Below are experts of layer 4 (counted from 0) of a mixture-of-experts language model. Rows are named up (a neuron's input weights, with its number) and show model dimensions 0-95. Each number is 500 + 50 x the weight over its row's rms, rounded and kept within 0 to 999. Numbers have three digits each.
Before each expert's rows: "mostly gets" lists some tokens that are sent to it at least half of the time; "gets" lists some tokens that make up at least twice as much of what it gets as of all text. This comes from a sample of Wikipedia text that the model never trained on. Tokens count by the router's weight.

# expert 70
mostly gets: "in", "In", "Con", "En", "Pro", "On"
gets: "in", "In", "Con", "con", "out", "Pro"
up0:464446386434454521457555528432481562441490475459476496556457514494580560380509486480459410519486441496427566499489558409498578566559498540529523480506506497476519511574490544528384467495493479461450452502526558486537511497504464508474501476508458503428533482451528675432619438488430551512
up1:485506520541495527534447504566554525415438589565539504465528502515505528541474519533604492428476604560362534500487561519481469544541476376503481544442569490551404489457464507410442547476563468554562487531509453462526453544500486610593487558488437563515537457529495478553427595511479480495
up2:451616541463438539461492574518496490532518459534470610460439515534615450540596614478457561515558462519584462420453552520664520484548499556489490402501533494467499445472512507571525551511536481495562600530431448454504515537429548473502498550517504493450519508514482437555555480510504523448
up3:518483458542541600542564513616562584489478551511532403524478556571507406440525481477456556512482516460505505439476434590444527475526467539452491582422505432485406523451507581552432516476577569494504519553434483564489505446503528475410563460443512455465480481568477517471531417554421497581
up4:501496437474521548514447528483574476501497544509505554561538481541545510602479550610497538587487521461476538543486580426590539453406479433526481543449585389514461524488491590564482499512579481553475541519423468450605484503573460567487419486603501567469563510531517496478510559455464402486

# expert 37
mostly gets: "m", "Ex", "ex", "Inter", "trans", "sup"
gets: "m", "re", "l", "M", "ex", "Ex"
up3:523548571470501545455513465518445509508474547524504543556560461473504450533440427542518557541477438510512536510559562546458472392430555454434391512467522446399519516402448589546505479523530518513509547543433539439561451512376515500499594455552489502445545459500471583478454465439629460551
up4:561475531583427447422454463451442486528542601499438482535538509469562499445496519432460580452534450538495468479563549520490536474497526462428474553521491427522439451540508500527449485402561579460488433481362568513559520561473596445438535512476510458554551488464591535598504495511472519391
up5:498517548478550482589480582472560480485468455427440507521482421476527512550542383477571574509497553534387496507609450587510491464536551456489516530540578464515573520477464511456441531587509605617447478469540420409466534508523464483476550498536487436504571504546612571487522520489528483477
up6:529565507532466502573511481393488562478534540511489443641417551437492525401491489447581533448475564472383478599483526532458540591520516515563535569505512482490486585456448491470533565476535459533537452498476518614568421487462404472528505506556468483526505581438511519502481474556566529439
up7:505444535600481381563475469564534457478433502473570414519545542463513520382503480471461396526510476499534526492450513421556522622537476442535471436516538494479474525532434477490555513448449480552455580477470489468569457585528523488580547392547461450479467351486528467494539502463518459503

# expert 132
mostly gets: "−", "+", "34", "±", "25", "35"
gets: "| ", "–", "; ", "0", "1", "2"
up0:493458484461403467489520611436458590516517466562504459514519511495486426473555578473461523421493457568466433531493613533562567418480566577564466527483481445451413501456453559478485520324493475475484445502473577589435454524476528459494498547509464488504468579543458445440514516465500490452
up1:600553517551534536536525582512519558496528486516547460466517469585586504513543446509543521486494607577367506452503473424464488476393567518521451533489442474356472552460552527489507488566553475441495429567494536555485524550490481473492508494542489631542444546605502499522487549454456432471
up2:527609562515475418455476444474489457404470484500455414508546476469495465454507541475560501398408427558534553508513665519418463483551564502524535479506505432535431547520509506509496551452476523519454557443410473517466480548527486449501519410554546425444441439471528405572439454488482527534
up3:516499479534413560489545554471501517487438537603535418604508459559461450504500493469402441514467543473382442412504505491530600428515520524478495493451484404458514524467488467588491402608553521552513492369523510465535504561548440582588551507522499470458410502502476526491501482480522550481
up4:559524512503470596468548564489582510443503428515477508512608498486523385517472548469544599552474461543485564491452515494525423464534454499432492542560449428508494577525547486445465484438610533412527433418437540527529370529542501482491496447455530518476426565570441577534461562526504478546

# expert 121
mostly gets: "ort", "at", "est", "kh", "k", "erb"
gets: "k", "t", "at", "n", "l", "d"
up0:515468530531498478563477460521560368525487568514432474499573460455424589574543524485503571590467514475487466617522442548595445534576556504480548527540454528463505407533567460502535527490519514529509554562437464462563446458476547497611427516552510525379543528506532573433508524484534488439
up1:568554501530443478485563437457538475550527561489497509427512503523504521399546603516548576468515522552549491564471582497413507514511441536493530567555546440502478558519543580480443512475612584561392508613488527511444587478424456462495518554557431565517492461505586566477505563487470544451
up2:525424539526493468486461502462582439422405559471528411448494493515518533430471481495568505537527545461383466480485477416550616603561493516523539488441553476422496513441468492441486564424583445563476521481455510558470457556579550461539406453559460482424456474452564557543506550509479479450
up3:458559510447514503399509481468387482511520458494468493458467539547457504535520537444500580604575509397484439398534436503424468532550505490557494590495490487489516471524485497501515476410667501537478482552446488465610543488448428498448493455404555558515580462576482485444489540510438499516
up4:481540400576558454578507471464511498553536507499516476507522498521487442416510538483500403522449495407480554523550557536427465565510498533518494470505493501535453605484605480463595610500636459543547452538489560576508483594531437505509548480439501548508547393602577538509518532494524544500

# expert 119
mostly gets: "El", "Al", "Mil", "Cal", "Cas", "Ash"
gets: "Al", "B", "al", "El", "Col", "Car"
up0:456551556512504484416463575459461558492497541541412522515492473537540513562569553483526481498631543506441500501556430655499427488582469539565446482424482479484558438541527574456548559541474461531542539468520546520539526568458524555446502452564495520480569425509565510563554486463525462628
up1:477592457458548543566465474508597481441500536545509495556522519505462460553477484424474366452440413544574462537587486582513493498474400563532488459561512540510540417583432488468537478490488487471502593396460567443508566544470531476472525452531477410484505421496505459545484530438436421556
up2:420565524473465499475426474383521504427487452541492512454549548507602475583581535485423519468573438574562487474522552520545497490507500529584499383486611536504593399533471519455506507526582460517485540445463562464472567471528447442530580487470450502490554544496509514472567509595490576549
up3:495530492580510571515534559456441553479522511468509446586509490423500499520414453549531558426407542498465463478458485470469529530478477570504534522426501485420443540512446467463445549464567410559575436446472492516591537557486490488494447492478426382404619532495522498395531523394507553513
up4:576524414507473389528549561554494555407448474494524512510531458404585509529492535522531520553456544489615526488519535481546501554435558471510456533498570658491400552508571538562527448516570453503452506536524471537495564525527555486469503429510535484473544537463451575505432570423568561531

# expert 84
mostly gets: "w", "t", "s", "dis", "sn", "pat"
gets: "s", "t", "w", "f", "T", "p"
up5:486494584545481496587440560567549496497375538480543526515408493474495551618627516479489436465450421483462520532450491603507531515436534416513509562430531477540441508527516501491537569408538464515533525530452451572531472445478524562515473516435524401451477456500548518553487579429550438537
up6:514449605532534513542509509378576546481499539519492425548503474402490444462433533535486549466548493519493495522448551510461460465430502457556462606567548508551543540531511570469488486561473618610511509431602440579471501515481604471416613478475480454535529546454518487488493482514475572453
up7:476538485511483496495542435494542453461511558544477416526539447527550503444566522466542457442542564495430514480416486500449560409430538453479529487478473447485566537539459387466409610467501394543442573474521459492492550464485492565460602513509496511516472577525636483455519529497370497428
up8:436510510558569621521466479514478450480461452497402513429484497535509490561520493512554491517460488506576518544521581435478436518555480501553423439478658561511464497481505546472492589522474471526485587518357529527523483517487583541513559504542494413508583392521528517491519556519439398549
up9:499534505479550422528503562472587511527463472533484504487502446500455428534535589458482422553534483587538497463488432501450537489457515520490530409577560491423555430503493417569514603430476546488509538474537556530386488492611438416435532495451373455430550431474547479576511493502466525459

# expert 127
mostly gets: "would ", "to ", "could ", "will ", "may ", "To "
gets: "to ", "would ", "with ", "can ", "did ", "at "
up0:522496614402566515562458400584508510490576503460586588448480496555532435587518495502585463508439468562491481487526501506507488451401568434506450417520564545566507496562608515549516535475565463541476543604485498489509545463498531500581477473492496496497488481446497476552444579496548444610
up1:505558476530589444438477517438432511481496541525462522545577487496547479544468544574540411446527418445532437506510466413516519541485557500500502509399476580468483439505554510567466499512561532399520481421427554519514512518385424525603520450629457541452433522519534524543503496512428554585
up2:483529595432522518591517501569569596529503588495521556525545512400529478617470474503467591556503457474423455605564658574513503518502444492474539461511427497512493475500499525574488457572514489528447515501481459498452437477538566520537548465500516491510524577542496549516418533602505481573
up3:492521521527528481523483465475441494492531514521594447480498563488491510494498521478521379542460603569525536465520508539419510520557535457522581440533531501551408563572466612531467586400512431502506526389542489473550522583488534437480520519556458530528534501484580452622519470590451448603
up4:462492563515531527554403496449433528501467599535607500374531533457526486585537482581560476511531519588531474518589481528495588493567455426482471436434557397404461550579464534501423474521521517525476447524491434461554470542462506534483498452542549567512564464501569469567500487476530489412

# expert 139
mostly gets: "—; ", "–; ", "| "
gets: "| ", "; ", "—; ", "^{", "og", "–; "
up7:478520592584511534371526557525508499502490579514433507458513543531512586458503480486494432572558427506510446475537469538518446443563456506405425623443484587446545464479513487436502573490487458437584516488496540497550497544517487426490556503445401582573552568607495546551506460500517490473
up8:588571524612530407453473530413487483468447516440486490513453397493455546522487424461594494479475486474463474504553453533471476484505539513501543556536553552522516556504546540455551477401496504560497511485408512585466453506482545520491426475646576560455494489598429529553485531540455377513
up9:512466591491468521469513604594492471443503424555531466503435597463490473484565504513448512523504458423416624580516533466481627510487529528512555555407499382467482517581507580500521554488504436506504492513583450549455605495498486505487499486481504527457494470471539441527459483522466630433
up10:425522511401495506513429526533464555500464563488458504546448500458515586447441545465603605503569538481510538498477568469506506583463488485506436426548517500517546578483514446413431427587624421548465512507449455433503502574533470518517548499531549540469486529460452546528401540598565483442
up11:446481438544520448562468498492489419459499491567550424572414473499548497565504464464574550469467527428494524442522456511530513529439475575483417573454562456459529536576544546476482540448448487542431478521504492453490464572449514424339429507528501505574397542615506482448456582460507525482

# expert 114
mostly gets: "North ", "South ", "Ed", "Nor", "Cor", "Gre"
gets: "South ", "North ", "West ", "Ch", "East ", "Car"
up0:485509482492441501499414510459461505476438421564445622567520520527689537500477550464575441548448462436553402526516442544539482524538532501498522434537539521511593503600471463468451559483439416507468591514395479473562501567535539500454499475585467520525550459498541482471507462474494516511
up1:478484500433487544503474441427524518439459508456604507509497472414553529497586531494605560580519432478538479540550552539458549567512481506524428460531539546580468619605575479481519459531567506514562481405425574476390476474549500495510440492548558555523404544470506559512532483431511540458
up2:402516462558483503521449522492458448546603546503421496462538455506597474464530511470463459516558537561585430559610547459517566537510399443465479434511523538507531514523470421507539599499498500564515540520396589487505543483543524473488490432580527429426605497472512460582568542468550511554
up3:475536530512456566425487483509474534465485580492397528533458473470559531493507562419513571443504450455533427477513518484550466515473471457535530378493481525502606498470488496465558638580528544519570526425351578505413565534516477484498536480514385416501503539463501463459545587500478468495
up4:514559530516532527389425467437465575468437550454610558514568458434462604455489551497603509444435522462474445572525581488432495573511459521498480551480455475473467510424433531512478506456509467518515514587366500467559490520401516528453530456464560457469409491499553422505527548453508493461

# expert 28
mostly gets: "pro", "dis", "Comm", "tre", "Pro", "Co"
gets: "re", "us", "le", "pro", "ro", "dis"
up0:491507524522477573558473490449531410558534533534370484482487542564536569527497590467508526508544419463607515438559501499559476466420534531515439515445591589584486422531504494412490599464447503508504518440518555541399546602479454465529466456503514434498528436471551551531578533519529449537
up1:530554519512399460575570559543524477564556581468538496509599483485507542435497473536417492478477412479557555529469530528478403568517464455480462584379526518535520519476444526541464522518534534460498474511472487489525515423433592563524544482591518421576483471547521664490532561457550494490
up2:482515542472392448538465522500487441353507571419548456512519525424457515412478495624513583504552380512509443491501558440526541492477514505483457559493544485511463515531621514610447510459553491418455518498436595518521452527486489474469414516545527467602521485499466515526457515455551453466
up3:468511405489563524475516457511526543479515477519538412479489569475575512511464544527554507583462437593525508398492574443584512491500415543458456553499412412499583429472567478520486461565485497540480541456430563488528456491589490506431559384421500457506496479470526495432542526526623419484
up4:483595567545462442530482389511539568514505476546416495520578543453555421485581570527560480522566567556454546406591487468532496565489493488480481385508546481419479510500416416470468508577539489573480519576453441504463493566516453438436519528559517506485501570576527460496501453445533413500

# expert 81
mostly gets: "St", "Gr", "Sc", "sc", "Pl", "Sl"
gets: "s", "h", "St", "S", "st", "Gr"
up0:483511410509476481487484635520479483550499504542566531517515532523568509583450603458530489568539533540498444436498412534593439459456592499472481526436491470420503473463483454587467529412512588563441467449495441467460477546476530500516518494592442513424522440458409457461456498590551422446
up1:428513530591516495491511531378508391524518571540582447549551428519459508522636616485476487510433621572453424489520476527564433481519528571563512477483466484447534499586498538488495583471525506541490408550532468544522451460493536533609516485484431496504475556553475470526479483510425471493
up2:524432531506497404467389558584477422455501556601509562465502522432500486655497428421494511467555552528477516483466461559540472468463522454518473515468578532548574603615512517538509493531448442455524564517484513577471467551458484489429495428399506452438500435506489498528520503522476422470
up3:521533515447464447548501534443559463587455537461473523554532525491431508468475479504488508505486557578460497531520531424520545527561493419538474421557517499479476504445479486620466585591631516484486528542463504493524471582461420379611553533441457380469590542448481457486519593500507492518
up4:453482597559424505501347463511436496443409413460518498544465440429482541548517587527437532525502388487557461484476510498510495479560520458500451556448497499509512416504535573460477473510451491569410446500504447429466429495440530492509501466558418454526544394519520597506547581553493539517

# expert 96
mostly gets: "ica", "ota", "other", "ona", "ini", "idae"
gets: "ic", "et", "ing", "te", "le", "tic"
up5:519546526547527493469517482554439482502586467506459535486582406523514563607442454577601457503468443482450496554487476483482509548554482562502470562474552618533521501549460546496524542430504525589427467489476501493581543483468594456463509544543478341458499454566565538456468584478480412529
up6:442642512438444486451501553531468500492585566535521456560507433505530463517508479470543489508460501505524522532532403543489514558537506470499494488487513385431410387457457406553358553508583545519430539533366562513488491510546409469526523545534504492441502548517509519453531505500505577453
up7:522543594488585448513448594476414460468497474421481548535486507488490443605483521525504639481509421455547523555554455534459533487500482507478477581522608432508448482453526546491485518487466411506491436510464469492506506633497427452560443424474481511443468552493522457449577429400536562479
up8:510541463491493518482517502433556452364487494441516481534520349560503441486524556520571536502490455349546491566527501548463489539496435505507456569461499426507493402423519424456473526450517468511518524542492514476586503540372518516563480460530449388445587559477534505430511494531536497460
up9:582571495524514552476419456401468544456502584437418465463482521527632537496563533459506542466540440549504537550575536431473511515443487582417455505581570475501513503558540570514498480448490476519502556528517449506382529510503464437619481571528456423458465443488483529432554579483547487541

# expert 68
mostly gets: "ia", "a", "ana", "ta", "ha", "University"
gets: "a", "i", "o", "e", "ia", "u"
up5:501421535509505446511468455524536585413535540573561538495369571488480551477516500550573496502533498379470548549519480463530573419445491437620480497471523529447485526426506514453479503379452549510497577528480423554536542575550521530543513479508490482444460479593451564500520516418585438519
up6:451506523549461485508432527491557533498533580464646408522467450476462529613489399506513615443531462456506514520487492496481582491487496510467549540526534486509555437530540558460569623499500398569438542577464543541492573510463503474547479469520525460405570503541534385478510497475484544432
up7:516508507521475419502435605476544512519518645519498479591427464524550517502506401445523477417555391574492512447559450466462578511419586503514441535392429496403423544446519445490447502485488490524468407478529502485615518514537456532466523499542515469477463468513513594534508470552506493500
up8:518503494544535450483489519433469562528537523464546498477562472433442542475549440515569462441575561471483420490523464466486579621486534427548477562545538477407530562443505552475540442498538392538410567559453471448546474552480528553450570452526524551488513418461554477544441602553442495600
up9:434570575435569520509459520520596523559497518489518498474531477471479547482448383521521558625426506547458577526586531525532546501520511566553455477340586502426463476519478519459550565501466431481441549542569566459475486456506500499510464489506417455456530428441506513528455442492400477545

# expert 112
mostly gets: "10", "11", "16", "12", "500", "300"
gets: "1", "2", "3", "4", "0", "6"
up0:459441446512497485520542463450581453409482495538480360547536489485438458450491550476544540526439449466445517499524493562471507519459420405536492449529546515443464537656521537486496529499437483525564444470489485442567431606536486521465566389463480570488492507530541502481543469409499485625
up1:514499457520418456489574458603555528531459476517468427545503538487463592470572654527469507479518526515474535468517417530490530543501439508484579496420512434521392513476469541539458558588540481547434508500388437433534561451568498507553471459504466490389526532424504487566545521441573516461
up2:572375403519526523437471552534479559452481427520566603503545483546505379565501528473421542486503560516550467452461510424549533489561443492530475521522435528508449566468507462537509620482489470420429496501549517488449459422482511609474565474490513503527423463575434565548504458464501577499
up3:576512394491536483500542537526559493504476563494556444548458489485471555467452549493518432455557512585401413475424460495547558587479495493554482499508522488465531484455486444545475511389490494526503378536515463586626508533536469485512401522496451554570460471527542463479435468477572407385
up4:523479407539552474612438464434495449441450431562495516498444479474513474557558485407553546555425463514487453497451463499505492472500440456469480538502447508452530489518416474556551464519575464584459436524532488479536527539440566450416397445553444475581408448538553480522395522477539589576

# expert 72
mostly gets: "who ", "would ", "which ", "when ", "before ", "could "
gets: "that ", "to ", "which ", "who ", "after ", "not "
up0:551514424462474413431598530537589540547462567496511483528501397461510493560465491533544493629439545492424496581518566501463430522499542477561548584444452461430494433457512438533467548474519515483588515504503521499555524485533470476468571545511430527519488499506523611493451425612573564437
up1:450561534535512440555476558515466463441421597545514556513448561421457456534477457524546441497385392525526511538461493522524466460450450394529407500509533500460537477513489610468528441518518449436454519480468495565475443409547505539516519496511533562372527529385496452470498388497460514488
up2:539566507563538556537483502546473483546566487527589529566508416510478502511517414578518583467476431484481568447521488485490553575455404530440483527429455395517439386524459562494470497468455606566444362473534502481519501524452490481435510456506485550540416594504552425518496471493441545473
up3:494604522456465487603514422410536478461502507531482454539583530504568483539470486490543505455424458481546459550453557555557504481452420449591593424492476539429414440516438600497443552456488542529515525555518595582525477522514515533507478428513463545501535447392489561547480418497528582472
up4:490521483485496550433463399491543511464631562463533543469449455424439491477445535506462501508511576525553501435490511467476522637506450492479504624547524479442538455500428477478516499556586518496561518576551493508494519516479583585437630562567453539525557414454530525487563534477435441470

# expert 62
mostly gets: "|---|---|---|---|---|---|", "Phylum", "Clade", "idae", "acter", "ini"
gets: "i", "a", ": ", "us ", "o", "ro"
up3:434514438479569467520491584510487501494456529481448496493510481580576490440407442405388470596528471573513527595483432547534507493539475473450441569463499514447560469546534482464493596476584590564470530545584529543515475495538449454554518460602525460538574524528440534503567430449518562451
up4:542515430393394408546501471432517448546534514517504528523605405454475530469547429431475471520510522596542497502494561446478583527521526496529464556517405414445465532530595525461481489414507518552488510604469489543492464491467442453564480514469527541470418534518504545485537424608578516562
up5:446557508508572540505508542492487465550499458518496416497416489417570492508484406411555554531644383407576558380463496463552471497476538519572465664417506467479514523516481469480488451518506473510359532448470479511459529467501522488494543519484474534463484518472520459487444451484504509537
up6:476524519546435564452499487503480593547525532481554549496485417407478501567524493489439480518469498570465512466492503511459467501461565399472486553405395407570519505443497518430461497532561397516464607582424457509398449519523509601566440504494522540446521495513622464542554482485440525500
up7:521529496473439511547513496594536499468458566507504452565600529522514473537538453498605466542543499539523481439491553412614521522508471532535407396517510583471513595472471529537495401484550538524474624555532584501456506559595547618519524457481538572487435508454525508452498474529494572544

# expert 82
mostly gets: "000", "00", "9", "978", "8", "0"
gets: "0", "8", "5", "6", "2", "9"
up0:536598542511538488524394495502529394379465542520397475433578504515527561495488478461496509426559468530396468434434578417461579528455453485514513511534547506505455487458498434466475546493496517493496545446501442505465485614473553441488593540437530509556510536467531533550498475415494634503
up1:471502439432452439475558481563527463494479512481516562472508502488573502514610476347455415534564426491530485525420528467511517490556515555536470457506470515421506458447511414476500563438456470553418481474512500424497433405554499494550553424548490513418515561550446563509620535473596521456
up2:418542517545437529444458575521473511439614477429499534442520474533568458466547581475480638502492541501490594465465544454415393500485536416525470474565479496520498559538447420445501484561493519471530531551494427569504473483519528519517530493512531398480458442415445562603507544447588492490
up3:508500496582490481482555628604551452546477514484499531541546557549582469537478460538483540428517553577476502515543443534485411527439574430576520569451506555610486487498527421526537462446472531424518575563442552452404516553527516547501512397572397510526489516505509425482535502456549531534
up4:530532490403486459579488578582480502547536350483513465500365491472519452452523454477533499480369539515514487508534486493547545490535449478478456535619513558518575458515540428516515512440451527477506491542504419490570476600460493534409431485511410450528411489584465497525464515517570490458

# expert 36
mostly gets: "New ", "Pri", "Indi", "Cre", "Dou", "Bri"
gets: "New ", "ti", "ri", "tri", "Pri", "National "
up4:491510481614457448455479504483555565443506563447526436475428500491445518524591500453503521459553486517446523581476397438590542515482519543585316424560524448509507514477433471513501509478514485425480485467493433510528475597426542534571499510525529551576548415496423448543497507506477454439
up5:438405552591513516403449480465591435464483492519476435530555453427542452585473545471482523505539506609555522483470473403500487485478494536448425461468586517523482527534511526504433519453487436490555466487539475539613498518454531572523493570590343475435553514602470510489474502529543529490
up6:431550586549481482509453517531528534436501496470435496477524574547465477551432544468452567472518467503551470491466588478491593447510559468485458560529457512423524443535499541490436620473491467548466482497437541530482606460515466456374534382523463477420593521488477590541573588524560548531
up7:550490530571539525527460508572540484429420479437414442466562555488534520486508477524561567443493369502467507547453499562568480472572568559549452486498487509403417428459526602436488575519461469469444500458491501564443474566408515487416463538528531433516545462453577487410571501442464492507
up8:514473558544478482584424604531556608533541439477497480416473496457497447524442490486483483510466508427513427550500538394556447530523551517559468585471580476483488515385442450494484467439400469584375519481539442443497497525471501484400485456548453481498485447506451505523436604476472470450

# expert 87
mostly gets: "No", "Se", "Co", "Le", "Bo", "Te"
gets: "No", "o", "Se", "co", "Le", "con"
up0:458545529477486492462482489498516540484449549487544526435496454488574530516620514567456566536524538383613512546497537464481569570511493529533514477504457533483435545542530495532480499412595406600549569553501486518450540441564556554539444561510528469416424488572482605518475588435549508567
up1:441536515407416471555467528520582413481494556473428520512446523540511574529627553479557442495514522531518499421497547400449526453510529551479471597511444468393464564497499489487508588511417489496444475475481622520523400515529488446459518438487468505406506464574459511440505503435552457559
up2:491534480454609555520464547512412472525443556478524504466431468419629547533534467473550493502493553392604512508551546493463565506474521462566494507440565609459465559499519515555417525482434435445538574495499496503572504579439477478451476474515579502400535455477451469443585521482506585526
up3:536562412538516451420540585522484534453466484535469475462446430498558458542512459417529552422571493473501474468506549456444521494500552600539533471611518564436481364465542437528515562482625435563507598487486478443565568420507477532484509452486440575462526491494531491506560505481555526564
up4:423606455451525390490626533437494469398521508502467534520461384509508483481515522528480554460500492489474553532477471514369434443436508461582450529532480502504461533561490476546553529548495549509457490537480505538419490393508569540514541521460452457431407505505530479558482370445539446539

# expert 23
mostly gets: "ers", "ts", "es", "ans", "ings", "ies"
gets: "es", "s", "ers", "ing", "ts", "ans"
up3:542508575532492518453442494449450450448510586466498560457569500511506468526430443451536515557502530522469492444475489420505522561586494443485576548473490498447346500512432560472557554458488481575575487519532499522576546626546570571392450439465443433497443551447432498500568477528495521551
up4:490576495392446447542403542538524445571546449541536501459511463480586538401478466548543491501527563574508544565558625520504528550381488521527503551426464449593463538499508488499506581443551598524496497510476440467464470517481454587513518374462407496494546493508489431455525531529527495500
up5:504497414536547542511447608556409388488546543441434465555484540435506563549452520531546474465542540462447473470423425486470494525431474500487488528466521513488483441442559530419429491478526493501464404606559406478503557607506489565549515528448497473514467395569433516551577495485506489580
up6:584459533488509414484512462450486506487485470584537500526452475514549601531485537594496452534510474429473418478523496511541600473535549558603528438502556498562500616527462501509477553584444573507573488466451518534526426640473415467484560468522453506529544518410567519433502557533510434564
up7:485566575528465531499461504576457537496590495505546451595550536445547544452466380442507523548588483589481562490476611443507550493575527423515489488513508563476342544499506472485573533430522538484535564499412514544496540491515458522512536568491523488462551448498455488513455552408489422419